Experts of a small language model: 6119 steps.
Below are experts of layer 7 (counted from 0) of a mixture-of-experts language model. Rows are named router (the router's row for the expert) and show model dimensions 128-191. Each number is 128 + 24 x the weight over its row's rms, rounded and kept within 0 to 255. Numbers have three digits each.
After each expert's rows: "gets" lists some tokens that make up at least twice as much of what it gets as of all text; "comes before" lists some tokens at least twice as common just after its tokens as in all text. This comes from a sample of Wikipedia text that the model never trained on. Tokens count by the router's weight.

# expert 7
router:107148156088168116118125100105112169112085125132136152146134107116140130155132151129139126148105159141093124092103168149150149153155119110171132151129132119127142096114122120126129101178086144
gets: "1", "2", "3", " May", "4", " September"
comes before: " ", "9", "0", ",", "2", "8"

# expert 1
router:127124175123151126109110139120102171116093130160116109093082142124107128131133120147085132124155175104124141092137151120130156147111128116131129123106148147169115142127112123109092099171070102
gets: " of", " in", " for", " to", " on", " with"
comes before: " the", " a", " his", " their", " that", " its"

# expert 74
router:116164141113132081116109116098089136121132152143195169128093120148115155135133094112118125118103110152127089101151134114114147104142130151128139132103144124153100109156120121063143111135129102
gets: " ", "-", "\n", "==", "|", " |\n"
comes before: "1", "2", "-", " ", "|", "="

# expert 70
router:117120122137130107146098140140143155086111132131154091134121145127166165104123081117150150088117154061129116109108125100113122171123133122134136151137142119100099110150081117096106118114140116
gets: "0", "9", "1", "2", " ", "8"
comes before: "0", "1", "9", "8", "2", "7"

# expert 26
router:124130158139144077137115094110114153131110115132172122149115138135090177150161135108078112164137156129195142106134170113119108157114164125116151153140113051144114118154096144118154129165123102
gets: "3", "2", " at", "4", "5", "6"
comes before: "0", "9", ".", "5", "th", "3"

# expert 41
router:153126129112171130119091061102133135131119129180146154100091177131103155123110172164125128178122154108134155114139139104151115149112140123162133144102147110139111139193101133127136090106096152
gets: " as", "3", " (", ".", "2", "5"
comes before: ".", "3", "%", "5", "2", "0"

# expert 64
router:115182117149154058106089124115138147116122137098143107135099144149101156101127114149113124125145118087132144149129125105122122152165068098099153111139127121141129133151082101133107120150122132
gets: "0", "1", "9", "2", " ", "8"
comes before: "0", "3", "4", "5", "1", "6"

# expert 4
router:117124112131144102074123130130075148130088140136121144152122135139125178114128151148115126125149188139136148166115159150104139126142126133138106142146158110089110124133137129102135050159081094
gets: " to", " not", ".", " that", " of", " from"
comes before: " the", " to", " a", " he", " his", " it"

# expert 77
router:116151129104144140134099125159106140131081152137140134154049138127127140141184099140119144100106135098126123119094137122084149106130136137130099139127122121100114118144117155127125111173121131
gets: " ", "9", "1", "–", "0", " ("
comes before: "1", "2", "9", "3", "8", "5"

# expert 9
router:146133133098149116109068130153128140106096136141112148107099124154124132127127140147104143111148114112105134150114142096124146114167152126145140165090129101140094135122117133064113136122136121
gets: "4", "6", "0", "7", "5", "8"
comes before: " |", "–", ",", "\n", ")\n", " |\n"

# expert 76
router:132118164134145119104133092095066142118113162158152135127066132134106150155177133121100148146125112100097118115132116139113135147148124128108132137126148109130119099136134128123116080104102165
gets: " |", " ", ";", " (", " for", " –"
comes before: " ", " |\n", "2", "3", "4", "6"

# expert 57
router:159122185103156143117105091113131126097099177146137180125106138131128120106150168150107108120128144154129156121133138123118127129127108132116123160114151099156122141144129117085138127135095150
gets: "7", "6", "5", "4", " |\n", "2"
comes before: " |", " |\n", ")", ";", "-", ")\n"

# expert 23
router:139145125114149116127106111147115125102120113143145115101105125129129135100140117146112125109144170120099154144111134117157147114133137109141125138081154127140091126138106114103128093124142147
gets: "2", " ", "\n", " University", " |\n", " a"
comes before: "0", "2", "9", "1", "-", " University"

# expert 15
router:146153155094158120141074126131118147105089136153105137131138166159129148094123138181065150138130152139113123143132158125125135139151128117104114168144166106121125101147142149102118108174094162
gets: ")", "\"", ",", "%", ".", ")\n"
comes before: " |", " |\n", " and", " (", " -", " is"

# expert 33
router:114171136120134114090113113092127128083129141145136131122108170180100153143141126127117130157143178094102135143117152140161135142116128134141164170116128104151085133151126116110124082111123112
gets: "0", "5", ".", "6", "3", "4"
comes before: "0", " |", "5", "3", "%", "6"

# expert 63
router:154178169073110091089126121109090150119098139123104136119123136165095130114116140132082110134128126109144107151118133150129116178135126166136135177119145103155096140128101130089130101154100118
gets: "0", "6", "3", "4", "5", "7"
comes before: " |", ".", "–", ":", ";", " |\n"

# expert 43
router:153143102114145110092097156094099154097126159162122160130108141134076151101123163132142126124172106105133111140118136138110129129149118118123128150131157100142118145178103117096106097137117111
gets: " ", " |\n", " —", "\n", " MF", " L"
comes before: " |", "|", ";", ")", " USA", " -"

# expert 46
router:120119151086142111142057146131106179128070169086124181166112142147120124102120146139160135166110138085121147130121145130130113108146142120138122155111128100127126168147099107087114119146123091
gets: ".", " In", ".\n\n", "In", " in", " had"
comes before: " ", " the", " The", "|", " He", " be"

# expert 45
router:106175121103113129086062104124123124112092145107134131151113136141124130139151150134097135103127153093126130124107148146127138140144117145148109146137136106115131121137124121097127119120086123
gets: ",", ".\n\n", ".", " that", " on", " in"
comes before: ",", " ", " the", " he", " that", "=="

# expert 10
router:156140145093123094114116097091138129144128171150134123122115134130097135134112119158141125136118118129095110109135137117131142170137138119118140141122176131142093102152112103120136068128092092
gets: " ", " |", "1", "|", "9", " |\n"
comes before: " |", "1", "9", " |\n", "|", " Title"

# expert 50
router:157134160098161109097107118140085143116091186154116140127086120163133166149157154156063095139159128098130158124134121119121123118160136140131123156141137103156150133164088135112122108133118134
gets: " |", "|", ";", ":", " —;", " /"
comes before: " ", " —", " —;", " −", " +", " $"

# expert 59
router:141159149127139089062099110098094139126079162148146140123131133124145127133114102152068153131119146070097162134122142112130125117113116128144137179108152098136118153125090121095116086153089115
gets: " was", ".\n\n", " is", " it", " which", " that"
comes before: " the", " was", " to", " of", " a", " in"

# expert 66
router:154183145132145088134139118118073193116121166101178120112115167160127139153116133123089126104117122129118124116148133112114126147163159121127153148130140115160088138077116105084097126137107114
gets: "-", "\n", "|", " |\n", ")\n", " |"
comes before: "-", "|", " \"", " •", " Total", " Born"

# expert 78
router:148129154117149126108096136135081156106063158115100098134115150158125134122120086131095131103088133141131154139120150085130148145119119133127169166124168103117082113162095147097113143132109096
gets: " (", " in", " ", ",", "1", "."
comes before: "1", "2", "9", " The", "born", " which"

# expert 62
router:138133125109136126108113118110082136112104185138139152168113130139115170115128133125116139153132108144155132132112169120143090155139104106115131146109135087119127134167114129093130126113106139
gets: " ", "2", "1", "3", "4", " —"
comes before: " |", ";", "0", " |\n", ")", "–"

# expert 38
router:123150133132155140117128108115130150116110114132148145103076154163089128101179130132146151141143135135119164123115124156116146145125126126129165137121127095131108121151095104107108136084109146
gets: " of", " to", " was", " for", " a", " with"
comes before: " the", " a", " to", " in", " his", " for"

# expert 5
router:135164148103093140120113095114137143115098208138115167127098167140104145069159130117091128157105127148101145129152145134117124163185137170106181124128130143157112151137094141085114116137098127
gets: ".", " |", ";", ".\n\n", ":", "|"
comes before: " |", " The", " A", ";", " In", " He"